config.toml
hidden_size = 128
n_experts = 96
d_expert = 96
moe_layers = [0, 1, 2, 3, 4, 5, 6, 7, 8, 9, 10, 11, 12, 13]
router_score = "softmax"
normalize_top_k = true
balance_bias = false
init_std_router = 0.0307
lr_router = 0.000721
norm = "rmsnorm"
tie_word_embeddings = "early"
beta1 = 0.9
max_seq_len = 256
train_tokens = 770700000
dataset = "wikipedia_en"
Below are experts of layer 3 (counted from 0) of a mixture-of-experts language model. Rows are named down (a neuron's output weights, with its number) and show model dimensions 0-63. Each number is 128 + 24 x the weight over its row's rms, rounded and kept within 0 to 255.
Before each expert's rows: a language model's description of what the expert responds to. This comes from a sample of Wikipedia text that the model never trained on.

# expert 1
It responds to: Final pieces of proper names and demonyms, such as Ch-ile, Jol-ene, Agus-an, Chin-ese, plus possessive 's and list commas.
down0 [114 117 124 121 140 109 163 150  98 115 143  93 120  71 151  98 128 111 127 125 133 131 103 135 143 145  84 122 158 156 143 151  89 176  93 103 118 100  83 128 158 143  97 120 113 144  97 111 175 118  99 119  91  80 112 100 139 127 148 135 131 130 133  91]
down1 [147 166 155 111 109 110 168  93  92 115 131 112 109 118 146 155  74 117 110 164 131 173 156  94 135 115 145 131 156 132 132 119 113 146 180 166  79 140 145 139 132 149 132 150 143  80 153 123 101  96 109  84 108 122 115 162  96 111 129 143 157  83 169 144]
down2 [143 153 161 201 111 188 103 164 126 128 118 167 127 100 125 122 114 143  88 130 147 154 130  73 108 142 150 113 117 104 152 119 125 129 103  92 146 164 126 150 134 137 147 114 157  91 174 112 137 155 152 139 133 135 106 117 114 101 141 116 169 132 164 120]
down3 [121 102 115 159 154 185  95 121  87  72 105 125 119  84 134 141 149  96 127  99 137 163 151 105 124 118 102 135 102 120 110 123 130 112 136  91 126 129 129 175 123 119 156 149  97 109 129 130 132 124 138 113 168 124 137 110 180 157 163 137 132 130 158 110]
down4 [136 141 144 122 104 104 138 129  82 165 144 113  91 138  78 141 113 150  85 105 164  94 145 102 110 106 151 115 124  96 118 116 116 116  91 114 126  80 157 169  91 156 103  78 148 127 158  91 123 161 173 120 153  82 114 128 116 146 103 154 170  86 147 140]
down5 [128 125 166 134 149 182 106 144 137 146 180 155 114 111  91 131  89 165 112 166 138 139 106 137 132 122 144 113 136 145  93 160 159 141 144 139 136 108 107 122 105 127 132 179 163 122 144 106 147 114 141 112 108  93 139 114 116 112 137 139 180 152 126 128]
down6 [147 108 135 115 100 153 142 128 123 168  91 100 157 116 182 152 105 107 151 172 162 156  90 141 134 164 143 149 108 152  94 138 142 151 160 123 159 112 132 112 130 119 136 154 123 165 114 121 121  96 113 138 116 130 118  79  80 107 130 122 109 124 130 114]
down7 [106 105 137 113 107  73 121  97 174 152 129 113 125 142 106  98  90  98 132 162 134 146 106 162 130 140 134 111 136 131 154 118 128 139 154  99 141 121 115 136 115 133 157 131 137 114 107 125 160 101 139 138 105 106 192 167 141 175 136 137 138  93 131 137]
down8 [125 121 125 153 144 146 140 137 146 108 129 152 141 115 161 136 112 129 107 133 128 128 156 161 121 129 103  97  99 147 102 119 139 145 146 113 152 104  86  90 127 138 110 136 150 155  75 128 156 138 131  97 109  95 158 153 118 152 148  96 230 121 128 101]
down9 [160  66 120 115 128 144 124 118 119 155 133 125 160 115 163 153  63 111 149 138 105 102 100 139 171 144 126 122  80 141 139 103 185  81 101 139 129 109 123 117 136  74 115 114 117 150 106 153 137 170 112 103 159 123 170 104 127 159 143 155 143 145 106 126]
down10 [164 139  93 100 100 116 148 153 119 131 165 129 128 113 130 104 145  76 133 104 135 140 122 148 133 134 136 147 146 130 106 180 133 199 133 111 117  70 140  77 133 134 119 154 108 110 117 128 158 105 152  99 139 125 134 122 145 104 114 171 110 126 126  90]
down11 [110 131 123 105 125 150 110 142 126 153 154 128 108 141 123 144 125 198 134 124 156 129 152 171 132 126 109 112 128 145 123  97 140 160 132 126 101 100 139 120 180 124 112 103 159 124 158 114 152 106 161  99 112  96  80 118 136 128 123 115 129  97 142 145]
down12 [ 97 152 132 131 132 113 175 131 128 133 118  96 141 138 150  98 176 121 131 120 106 136 113 161 143 157 135 114 130 120 169  79 147 130 124  77  78 149 137 127 149 145 145 113 101  93 125 112 130 137 131 130 134  88  98 135 128 134 170 129  66 157  97 141]
down13 [ 87 127 113 117 140 130 113 134 133 109 127  98 102 131 143 144 137 119 100 146 124 130  93 116 111  85 167  92 102 116 100 129 174  91  75 137  96 129 170 137  97 145 129 177 112 147 123 111 117 155 145 105 121 140 126 131 128 148 159 142 128 136 128 151]
down14 [ 89 137 110 125 154 165 156 106 138 160 133 124 131 165 115 136 114 204 149 132  99 103  96 147 165 130 127 161 116 143 147 122 128 138 102  90 140 162 121 143 154 112 161 150 157  97 186 147 108 142 127 104 141 105 156 155 154 140 123 131 146 106 151 111]
down15 [137 104  97 153 122 124 104 104 128 123 146 111 117 129 148 131 112 106  94 101 169 171 151  71 153  79 101 117 145  91 121 145 140 137 126 131 145 127 147 108 136 160 112 149 132 142 119 104 133 157 109 136 148 129 141 119 129 121 147  79 114 143  85 133]
down16 [135 141 129 112 162 114 121 128 126 102 112 149 100 120 108 160 165 129 129 133 105 115 111 123 117 130  90 106 143 148 126 142 131 123  87 146 177 152  98 155 134  75 104  66 124 154 120 177 155 126 145 142 156 117 155 151 153 129 157 138  96 114 126 107]
down17 [129 127 179 122 146 129  72 122 129 121  87 151 117 100 142 114 142 155 118 108 107 124 149 154  88 110 137 150 148 106 110 145 141 104 111 145  84  90 138 143 145 123 161 114 111  73 127 136 119 113 149  89 117 141  96  80 166 142 105 107 197 135 131 157]
down18 [170 139 121 124 121 136 129 139 135  79 117 130  95 134 162 134 156 139 127 116 149 146 118 126  95  86  88 106 155 134 106  98 141 121 129  92 140 156 180 102  98 121 156 139 125 148 114 166 133 126 114 147 149 140 166 140 114 111 128 114  69  76 142 103]
down19 [149 118 133 130 154 147  94 108 119 135 131 156 153 128 170 154 101  79 135 101 107 103 117 129 149 156 100 105 151 119 146  87 161  81 106  69 153 127 110 144 141 106  91 109 137  93 123 114 155 161 136  80 136 167 157 146 146 146 110 123 104 135 128 104]
down20 [ 95 131 154 161 148 113 106 133 133 116 180 114  91 114 121 130 101 157 123 108 171 148 132 100  86 153 114 118 160 113  80 112  95 112 109 159 120 145 154 138 113 137 120 187  84 139 122 126 134 160 101 108 109 133 180 130 110 159 159 135  90 145 145 144]
down21 [174 122  80 165 133 137 157 132 144 138  97  98 126 128 134 192  97  94 128 134 138 142 152 155 144 102 111 119 131 101 141 137 130 120 120 120  93 116 149 149 113 102  94 115 109 147 108 102 129 155 138 126 143 140 102 146 149 104  95 131 135  88 129 142]
down22 [152 125 120 102 115 111 141 167 144 100  81 116 102 118 146 140 124 126 153 113 137 167 148  77  94 104 120 130 169 139  91 136 121 125 163 112 152  82 150 106 125  93 123 137 138 139 109  94 177  81 104 106 129 143 135 170 120 121 133 139 106  94 127 109]
down23 [103 168 135 141 142 146 115 154 140 100 103 113 100 120 120 119  91 114 116 149 155 101 139 131 181 119 142  98 114 133 132 156 136 126 128 129 115  93 126 163 110  69  89 165  77 172 121 113  94 129 133 196 126 145 164 134 139 131 125 107 101 145 110  90]
down24 [143 142 119 141 101 126 112 155 127 121 123 187 121 102 155 123 109  91 129 143 106 140 167 134 147 142 124 126 113 130 152 170 115 134  62 169 111 129 113 147  87 106 140 155 153 136 121 144 102  92 147 116 119  85 105 139 103 137 168 134 141 122 122 156]
down25 [132 113 159  88 141 166  92 113  77 111 142 111 155  95 140 142 165 158 129 142  96 127  88 104 115 114 137  96 133 140  86 126 117 147 169 113 122 125 156  94 119 147 122 109 131 153 150 129  90  86 114 100 137 165 161 160 146 205 131 116 116 115 119 123]
down26 [ 90 108 112  87 164 127 139 146 150 148 159 122  89 154 151 145 108 164 103 108 135 114  86 156 114  83 161 103 117 115 166 121 130 144  92  85 171 144 132 126 147 164 132 142 113 136 107 139 137 131 161 140 153 119 143 145 115 125 137 125 149 169 140 179]
down27 [132 184 190 116 133 112 125 173 162 139 124 148 133 153 137 111 124 148 114 135 140 144 149 129 110 101 123 108 171 113  70 152 168 135 113 162 160 110 113 138 119 112 105 122 139 120 135 130 100 131 153 137 113 118 141 169 117 134 135 136 126 100 117 176]
down28 [136  91 108 179 139 126  95 145 131 135 115  94 107 115 167  83  89 103 153 100 108 142  99 151 133  78 114 142 105 126 147 118 151 107  95 137 113  91 121  98 144 157  40 110 123 146 130 116 116 129 148 127 133 117 132 113 118 123 159 149 111 135 129  97]
down29 [116  98 131 117 137 142 142 123 141 195 132 166 151 148  72 117  84 125 185 143 138 143 141 164 146 147  89 108 158 114 120 144 123 114  99 119 125 118 144 148 137 143 148 131 161  70  99 109 115 128 152 118 141  75 123 122 118  94 146 106 166 122 127 128]
down30 [165  99 185 105 123 106 127 150 162 129 103  98 140 129 111 148 113 143 152 142 105 154 135 106 102 144 131 162 175 157 117 157 125 134 108 165 140 117 154  93 159  61 120 146 130 103 128 146 155 118 144 104 126 106 157 116  98 183 109 143 100 113 115  75]
down31 [140 156 160 125 135 171 138 138 112 114 147 109 110 114 124 143 131 117  81 123 117 108 150  76 135  90 115 141 124 116 117 145  97  79 123 117 125 152  86 122 137 122 125  99  70 122 154 159 134 127 148 148 130 141  96 147 124 137  99  87 112 161 135 121]
down32 [121 136 111 145 163 125 129 112 103 144 118 107 142 138  92 114 136 140 157 149  96 131 158 141 129 143 134 127 112 121 117 174 153 122  99 142  95 149 106 125  89  91 142 132 147 107 115 156 129 187 123 155 112 173 126 144 111  96 130 160 139 139 154 124]
down33 [120 150 129 146  98 121 117 121 146 127 123 120 131  87 125 129 161 128 149  70 109 113 143 144 144 147 118 116 118 172  93 148  84 109 137 112 108 153 146 151 108  98 136 157 132 154 121 105 115 139 131 120 122  91 156 100 123 150 111 152  69 100 124 100]

# expert 0
It responds to: Single letters and short pieces inside proper names, chiefly e in Einstein, plus commas, list hyphens, and capital syllable starts like Ne, Pro.
down0 [124 150 147 114 143 108 142 145 138 115  90 149 148 133 105 107 133 162 159 118 138 138 160 156  96 149 157 114 135 122  92 174 140 126 132 162 142 112 142 146 122 136 117  98 164 141  90 136 146 108 152 133  92  87 156 164 163 117 123 165 161  68 117 175]
down1 [142 135  81  96 144 140 179 122 135 138 124 134 117 107 153 147 141  83 108 138 124 149 121 135 137 109 106 107 152 101 122  91 103 113 110 146 131 161 136 186 131 106 130 120 118 150  96 103 109 151 147 149  67 139 107 139 174 148  95 140 140 119  89 116]
down2 [147 167 107 106 136 171 126 106 132 132  75 117 143  96 129 103 174 159 146 138 164 117 131 148 123  96 107 136 133 109 144  92 143 145 116 161 132 127  49 125 132 133 116 120 149 150 129 122  76 142 133 145 142 141 130 137 109 146 131 160 157 132 161 144]
down3 [158 148 108  69 168 167 133 107 137 114  96 176  94 119 100 119 136 123 187 125  89  92 124 180  81 105  86 120 133 111 122 120 177 135 138  88 157 128 150 131 157 145 102  74 117  99 137 116 134 126 116 147 129 142 160 133 127 116 140 135  96 139 128 153]
down4 [148 134 111 146  89  84 127 114 152 128  97 136 169 131 115 132 140 126 107 150  61  87 153 117 107 118 104 142 142 107 106 122 130 116 107 143 114 172 109 158 145 120 116 168 114 118  95 101 101 120 140 126  72 163 133 119 107 132 141 143 123 132 158 115]
down5 [119 162 123 109 144 158 105  98  93 158 101 132 187 124 172 140  97 126 150 169 135 113 152 134  97 120 154 109 145  83 150  79 151 113 106 121 126 108 126 175 112 150 170 105 145 142 102 140  96 122 122 112  99 156 129 139 131 113  63 125 141 108 134 109]
down6 [113 144 136 155 131 131 152 113 128 118 102 159 141 105  94  83  86 180 122 121 132 110 113 140  82 146 138  92 131 125 135 124 135 161 126 139 132 151 149 131 173 145 154 133 124 135 142 136 123 114 155 116 143 149 149 124  94 164 118  86  94 157 148 161]
down7 [154 115 140 145  81 135 129 165 124 112  96 128 146 139  83 133 150 139  98  97 162 108 160 136 106 122 125 149 138 150 111 115 134 140 149 143 165  95 121 151 102 133 157 155 140 132 114 108 101  80 149 157 125 116 153 113 135  99 101 150 136 132 136 147]
down8 [118 132  82 170 150 154 114 140 145 108 142  99  74 105 137 171 134 137 127 104 176 142 150 163 157 128 133 133 176 113 150 121 155 114 133 118  86 161 181 171 139 120 135 123 127 137 100  86 146 163 140 128 126 160 119 118 118 119 113 134 131 121 154 133]
down9 [127 109 115 130 147 148 128  77 136 136 105 109 129 149 112 144 175 127 113 121 142 115 142 107  94  99 194 129 102  98 136 104 114  81 137 134  95 135 118  87 145 120  84 105 148 176 112 162 131 127 132 139 153 162 144 136 114 111 167  99 110 139 117  87]
down10 [187 144 163 150 107 147 146 175 143 157 123 113 156 127  83 110 104 123 139 122 114 152 168 119  99 176 119 159 102 110 102 129 141 125  74 142 170 114 106 110  99 102 114 146 135 159 136 102 135 126 146 123 107 117 127 107 161 125 166 162 177 102 155 120]
down11 [167 142 126 128 131 115 110 105 107  98 101 174 139 139 130 130  89 111 123  94 129 115 121 176 136 146 142 141 135 120 100 127 115 122 128 155  49  79 141 130 113 149 145 128 125  83 132 144 124 128 145 131 141 123 123 148 105 109  96 101 117 142  95 130]
down12 [147 128 136 147 102 121 139 124 117 120 154 116 113 126 133 142 119 128 121 146 103 136  98 146 142 137 107 108 114 123 142 129 101 105 118 113 101 119 154 117 167 134 121 109 142 128  72 114 139 120  89 164 120 124 106 162 142 147 112 118 157 113 129 139]
down13 [131 140 130  70 127 158 150 131 115 107 120 159 124 139 194 132 105 123 122 102 130  98 143 125 109 149 152 110 150 147 135 128 137 106  98 115  81 161  96 149 146 105 126 110 136 105 148 137 165 124 153 125 154  97 130 123 112 144 125 128 184  98 123 119]
down14 [161 128  92 170 171  91 139 125 115 154 115 133 144 114 121 120 147 153 119 120 109 143 140 152 161 112 123 106 174 115  97 161 126 131 130 145  71 148 121 107 120 131 112 122 151 154  93 110 103 124 149 137 190 135 120 122  99 102  95 118  97 122 124 106]
down15 [129 105 107 131 142 155 135  95 153 141 136 136 166 121 136 140 132 108 152 114 110 117  79 142 103 148 158 102 129 112 111 127 106  93 129 109 117 116 103 140 142  94 127 109 126 139 126 141 170 119 159  88 140 130 130 144 103 129 154 117 130 104 156 111]
down16 [119 147  79 113 159 141 100 147  85 135 117 142 156 171  99 148 146 146 157 122 126  87 137 148 119 105 135 146 103 150 136 143 118 156 111 109 148 130 110 134 142 193 122 103 141 124 162 162 122 100 139 145 133 142 129 147 148 156 117 141 159 134 110 159]
down17 [ 71 164  99 139 149 144 204 163 135 132 137  88  87 135 138  71 134 160 164 152 117 176 148  95 134 136 120 123 139 128  95 144 176 125 131 151 119  92 120 134 141 134 117 151 145 160 128 145 134 107 131 103 144  97 125 158 107 142 135 121 133 140 110 152]
down18 [ 71 120 138 124  86 129 164 116 162 145 115 122 100  65 141 109  76 126  93  98  96 158 156 104 164 144 177 171 111 168  80 110  93 137 137 168 143 150 137 103 119 147  97 144 131 136 119 151 151 104  94 134 134 135 104 165  92 149 141 120 180  90 128 135]
down19 [137  74 126 166  85 151 141 130 152 136 114 160 131  82 108 132 137 117 102 117 139 179 162 103 128 160 125 110 127 157 134 112 114 126 119 156 127 148 141 145 133 133  87 117 105  59 120 123 139 149 114 114 158 122 100 125 176 154 137  96 129 114 161 120]
down20 [143 137 151 142 150 143 109 122 102 136 116 180 131 112  79 143 150 109 104 145 105  82 117 121 108 126 151 117 133 150 160 151 110 100 121 123 118  89 113 133 170 127 123 113 115 151 131 116 137 127 158 121 138 101 179  85 116 138 163 135 148 139 114 116]
down21 [110 132 129 134 143 114 128 144 132  85 132 111 127 117 156 146 117 168 146 152 171  54 136 143 117 136 150 129 143 126 105 152 135 160 118 123 126 123 145 135 187 131 154  72  97 105 138  91 135 131 115  99  99 106 140 105 128 139 103 130 132 160 122 137]
down22 [126 108 112 136 138 127 128 128 103 120 126 104 114 122  86 122  95 108 113 157 146  76 138 147 157 111 123 108 145 109 131 121 177 164 104 159 137  78 109 139 145 112 131 144 131 134 103  76 121 126 136 160 121 152 102 113  83 120  76 171 124 142 144 127]
down23 [136  93 119 102 124 163 129  86 142 138 113 144 119 160 113 131  97  91 164 163  91 123 109 116 108  88 138 118 115 103 147 117 143 170 125 138 152 108 138 181 115 112  69  87 132  96 123 121 103 107 142 118 130 160 131 121  55 144 134 158 157 122 175 136]
down24 [ 98  98 150 147 113 109 148 141 119  90 159 114 141 114 145 134  78 162 120 159 127 120 112 137 117 110 111  66 128 115 158 115 129 136 144 162  96 106 145 142 108 138 165 133 156 120  89 128 107 143 149 122 138 152  64 153 133 141  88 127 122 108 102 189]
down25 [ 85 105  83 137 170 116 127 161 136 141 126 144 108  86 188 138 139 108 143 105 128 114 127 131 133 116 113 130  87 121 156 110 146 118 116 173 128 138 132 146 104 138 141 166 124 115  92  72 140 202 124  63  77 105 109 141 160 143 152 125 104 122 138 125]
down26 [134 167 149 140 124 129 132 114  92 113 116 146 116 131 144 137 120 143 135 144 129 157 128 105 160 156 118 138 152 141 156 119 154  95 125 141 118 145 141 128 156 100 132 152 134 103 133 106 140  91 145 142 175  99 104 158 148 118  80 146 153 109 105 166]
down27 [150 157 129 136 103 122 133  91  97  93  99 173 119 145 150 142  92 146  90 162 113  96 141 133 103 121 119 107 130 154 105 125 131 134 155 144 131  99 150 117 131 139  89 122 125 130 149 105 128  82 132 135  91 156  92 127  88 150 100 144 118 154 122 149]
down28 [143 164  93 161 144 157 117 131 117 187 161 154 152 175 119 129 143 165 119 131 119 118 153  96 104  99 116 144 106 163 116 129 131 110 139 114 104 158 135 148 141 155 104 101 128 117 136 140 100 118 105 122 139 114 107  87 124  96  90 139  95 108 171  91]
down29 [145 155 123 122 159 154 118  99 131 168 111 102 112 106 146 125 188  74 129 155 116 152 148  96 143 108 132 117 112 143 127 116 139 121  93  85 114 112 152 158 129 123 151 171 113 190 127 142 121  95 147 111 138 132 140 144 115 132 184 136 129 127 146 145]
down30 [131  83 126 124 121 140 134 134 171 107 151  83 101 129  96 128 160 102 131 116 131 103 112 157 132 148 112 103  86 144 106 127 170 125 151  81 138 124 153 103  74  86 128 139  96 118 119 134 167 101 129 140  77 113 139 117 111 140 131 153 165 130  91 146]
down31 [116  82 133 100  90 114 102 137 145 139 121  67 131 105  93 125 107 141 144 121 113 107 135 119 138 146 146 127 151 149  89 134 176 159 110 116 134 190 157 139 154 118 100 153 146 117 167 139 108 152 149 139 139 146 146 127 144 149 155 115 146 172  88  83]
down32 [121 116 117 101 162 128 135 112 136 131 154 142 106 163 123 153 117 150  95 109 129 149 116 146  95 135 100 168 123 144 149  87 136 132 150 104 154  81 146 143 184 131 149 146  62 108 124 129 164 156 125  95 170 113 165 135 121 118 145 188 125 140 161 147]
down33 [104 172 136 136 132 132 100 116 101 132 119 125 115 123 159  95 138  86 161 133 117 140 169 115 109  87 130 132 127 125 178 193 115 136 136 122 128  86 121 104 151 134 119 166 152 108  96 116 133  90 173 135 120 161 136 159 158 150 127 124 103  98 106 134]

# expert 27
It responds to: Word pieces with a, b, z or capital A/B/U/Z, such as Sal-z-burg, Ara-b, Alex-and-er, U(K), often the start of proper names.
down0 [142 125 116 143 162 141  98 125 175 125 156 138 116 130 119 136 119 123 144 131  75 105 144 121  87 105 118 154 142 104  71 148 121 122 133 102 125  86  94 127 120 133 101 124 145 149 175  70 123  92 135 149 130 155 138 153 153 141 134 166  99 145 123 167]
down1 [159  78 130 144 164 123 136 154 113 126 120 145 132 121 109 119 150 134 131 100 131 158 153  88 150 125 134 118 174  99 140 127 149 132 124 105 100 154 134 157 131 138 161 130 146 163 157 117 133 135 132 129 155 120 118 130  68 127 119 126 117 133 129 138]
down2 [114 142 113 142 127 174  90 109 115 105  82 154  79 133 129 121 177 129 122 170  86  89 132 127 114 103 141  79 122  89 136 101 126 107 134 107 126  98 148 169 141 173 120 125 147 134 109 118 138 139 140 113 130 134 112 135  88 132 138 130 129 134 120 170]
down3 [160 110 127 123 109 159  86 141 103 126 117 105  97 113 144 154 108 109 142 141 128 114 129  90 140 147 174 150 110 122 101 164 170 120 110 109 118 106 134 112 156  96 143 129 124 123  91 155 156 117  67 108 150 119 175 106 133 121 104 127 134  86 166 147]
down4 [129 151 164 153 127 147 137 117 101 153 152  93 117 139 176 108 128 133 150 167 140 105 137 135 153  98 113 121 143 112 121 119 126 129 120 144 126 108  86 115 146 117 133 129  88 151 149 113 100 130  81 140 152 152 127 114 119 130  76 125 114 116 107 148]
down5 [106 166 150 146 129 146 126 151 105 130 141 114 166  84 123 137 109 112 128  91  96 111 142  82 131 145 102 103 173 143  96 123 106  98 140 139 134  69 117 125 109 125 115 131 105 135  80 131 107 125 163  98  81 127 149 163 141 153 112 118  77 106 102 134]
down6 [135 116 154 154 150 187 159 105 144 157 148 111  95 100  84  96 186 156 123 108 116 141 116  94 122 112 103 116 135  96  92 114 119 124 144 135 147 169 123 126 139 123 128 145 153 115 148 128  99  97 140 102 103  87 153 159 149 149 142 126 147 137  79 103]
down7 [138 140 100 163 140 112 128  99  95  54 112 118 127 111 119 129 141 141 175 148 141 105 162 189 145 110 119 165  96 112 152 115 142 148 113 121 120 167 118 148 127 141 138  92 149 118 173  91 134 109 160 147 136 145 156 172 110 143 148  85  98 118 138 195]
down8 [142 159  93 110 160 123 140 165 160 146 118 130 111 130 140  73 128 126 138 145 120 165 124 115 132 143 101 172 149 140 159 116 172  82 140 150 145 177 148  99 118  73 125 153 148 172 152 116 109 161  86 172 126 149 117 114 116 103 156 103  74 124 124 139]
down9 [136 133  92 120 101 168 163  87 127 146 137 115 148 136 174 129 132 171 105 130 136  77 141 120 133 125 146 141 125 117 103 118 128 127 167 148 135 148 126 148 133 131 119  95 130 167 152 118 151 104 125 147 138 133 166 138 122 153 141  93 138 122  95 147]
down10 [164 123 145 127 101 119 138 142  89 165  68 162 138 157 127  82 119  83 134 109 180 128 114  83 135  88 164 142 119 137 150 117  99 145 110  92 108  90 114  98 140 143 156 142 166 133 122 145 155 127 136 130 112 123 110 138 129 142 133 119 115  82 120 131]
down11 [151 125 130  77 112 106  70 162 112 101 120 146 113 124  85 136  91 134 169 126 108 166 133 136 117 103 113 102 195 157 157 112 135 109 150 140 122 130 129 121 155 151 112 117 118 116 137 134 157 178  91 103 191 109 123 135 119 134 126 126 149  96  97  88]
down12 [137 114 139 119 134  98 105 109 106 155 154  80 136 173 178 104 157 138  87 113 146  96  98 157 120  67 175 154 110  91 111 138 122 152 171 121 177  88 139  99 138 110 113 138 116 146 137 149  86  90 133 122 171 166  93  86 122 150 140 122  98 168 142 120]
down13 [101 162 139 147 145  82 116 171  96 112 121  91 109 118 141 118 120 115 101 152  93 132 174  92 138  98 137  93 142 100 109 134 169 122 109 156 133 141 110 138 131  98 122  96 138 147 139 113 143 149 126 153 108 130 154  94  86 115 122 135 119  95 111 125]
down14 [120 139 137 129 207 113 152 113 179 140 134 107 128 137 173 108 155  84 143 122 124 122 126 100 124 139 124 137 137 124  98 119 151 101 107 142  86 164 161 160 142 104  94 146 120  96  98 130 138  68 115 107 153 110 128 106 139 114 130 129 104 135 122 156]
down15 [189 112 147 141 106 141  99 146 110  98 148 117 111 105 126 157 153 133 145 165  97 111 114 124 144 145 161 122 127 135  98 137 134 144 137 148  57 135 124 172 134 107 111 120 175 125 134 118 135 123 125 126 169 110 136 107 143  84 116 144 106  88  94 123]
down16 [144 152 144 101  89 107 112 114 124 179 150 126 154  88  86 111 100 115 106 158 137 162 133 127 115 122 197 140 107 126 125 156 120 185  89 148 166 113 144 141 113 174 125 137 104 117 172 138 175 121 132 101  85 154 145 113 165 174 118  99 138 129 155 130]
down17 [133 138 158 127 149 128  88 142 174 129 149 138 162 109 103  89 135 128 149 117 147 150 113 101 126 119  89 135 109 109 121 132 137  94  90 122  80 139 141 143 144 131 101 127 109 157 148 120 141 128 128 144  93 150 165  64 162 129 166 154  78 130 154 117]
down18 [124 161 108 130 150 123 172  56 122 134 125 145 103 111 125  81 148 149 132 177 105 131 113 113  98  91 153 148 128 111 129 127 143 127 136 130 191 148 162 161 153 132 150  87 129 136 125  57 168 100 127 125 155 120 142 112 108 124 120 171 118 110 125 158]
down19 [163 145 130 154 113 102 149  86 138 109  96 135 147 146 189 144 115 106  99 123 126  94 110 104 143 195 139 169 142 108 112  95 133 129 140 146 104 130 109  81 112 144 135 123 122 172 143 118 104 107 152 135 148 105 138 129 123 161 116 121 141  98 131 109]
down20 [113 127 118 108 118 103 186  91 128 149 108 176 154 153 109 107 121 137 130 146 124 108  87 153  99 114 137 121 155 122 128 132 132 124 156 170 104 119  89 109 101 143  88 140 143 147 136 119  72  76 168 132 103 147 146 120 152 135 151 105  98 107 137 135]
down21 [136 171 122 146 155 113 140 139 109 132 106  97 143 138 127 136 165 146 106 119 108 139 121 167 143 126 116  85  75 101 105 124 139 140 127 120 162 151 141 149 144 107 158 145 116  96 166 130 121 122  91  96 124 154 130 147 116 104 138 105  74 102 143  96]
down22 [155 152  97 134 120 141 143 138  56 161 122 111 116 143 160 104 154 108 126 125 187 130 120 152 151  87 156 145 109  82 134 119 146 121 126 141 136 130 166 167 124 195 142 190 105  91  89  96 157 118 157 142 123 118 122 140 100 154 142 138 149 120 104 147]
down23 [124 176 154 155 131 137 147  97  57 154 134 135 101 111 116 141 169 138 109 137 135 113 124  90 106 102 146 107 140  73 161 141 129 124 144  99 113 137 138 148 157 145 123  99 147 139 101 130 103 114 120 137 106 148  63 140 105 145 147 114 158  97 124 127]
down24 [121 132 115 131 147 142 138 125 126 128 123 161  85 139 104 110 122 146  98 127 153 139 109 149 123 118 133 141 162  47 119 133 150 125 122 108 137  74  86 137 177 164 162 127 159 114 145 157 162 117 138 162 130 102  92 131 119 139 111 155 112 165 147 101]
down25 [114 133 156 124 122 114 120 136 136 130 112 119 133 142 152 136 144 162 108 144 151 125 126 170  93 127  84 131 129 108 153 171 203 142 139 184 114 111 134 132 104 126 150 112 113 138  83 122  93 167 133 128 132 143 130 138 111 153 128 142 116 135  60 125]
down26 [108 152 108 145 141 142 125 106 156 145 148 152 135  99 164 117  99 133 129 125 108 133 131 159 122 129 109 129  90 150 117 122 154 121 114 134 126 123 126 141  82 143  61 118 145 115 130 129 143 145 112 137 114 117 149 155  99 157 160 113 165 130 168 126]
down27 [ 90 141 122 151 133 116  94 157  85  87 141 185 136  83 175 144 144 108 112  91 127 148 139  91 118 131 139 152 127 157 126 143 102 114 125 129 126 113 110 152 134 121 126 113 109 123 125 105 164 151  78  80 131 147  99 153 114 116 158 114 145 138 100 111]
down28 [158 117 103 124 138  93 104 193 133  80 113 132 137 119  97 130 129 107 169 100 122 162 123  94 140 113 116  92 161 111 118 120 139 140 135 174  98 109 152 135  89 147 121 119 171 127 141 146 118 122 118 102 164 115 134 140 121 180 146 170 138 127 134 156]
down29 [140 113 142 159 121 110  92 127 135 114 104  96 151 115 140 117 146 120 143 144 157 168 122 112 134 118 139 139 120 161 138 130  99  98  99 111  95 122 187 135  90 113 102 145  81 142 118 121  94 138 105 125  98 128 144 131 148 160 137 152 153 115 133 115]
down30 [168  98  98 147 135 122 125 122 100  86  98 110 105 127 125 133 142 112 128  89 103 121 136 159 156 133 111 166 142 151  92 127 110 151 135 139 132 142 166 141 155  94 124 115 136 158 138 137  84 114 140 149 184 108 108  89 141  89  99 127 125 104 112  78]
down31 [117 100 150 100 118 102 148 129 129  88 143  87 115 124 157 163  93 119 141  90 160 107 147 133 144 133 152  72 121 141 115 109 130 133 160 103 142  90 110 148 123 146 185 115 123  95 135 139 156 124 117 147 153 147 114 132 105 191  94  62 150 170  88 140]
down32 [128 120 101 120 132  96 127 132 104 104 129 104  65 139 151 139 100 118 127 141 164 111 126 132 117 114 128 103 114 115 140 136 123 109 131 180 121 140 103 179 143 127  90 151 123 112 122 104 100 126 146 152 101 130 124 155 109 115 157 138 140  87 146 159]
down33 [148 167 134  97 120  78 136 147 168 146  98 135 102 120 160 147 152 143 134 140 103 100 124 121 128 114 132 135 120 144 156 169 148 104 114 121 155  82 100 144 130 124 148  96 116 139 120  98 139 186 129 153 121 139 147 160 163 120 102 153  88 135  94 142]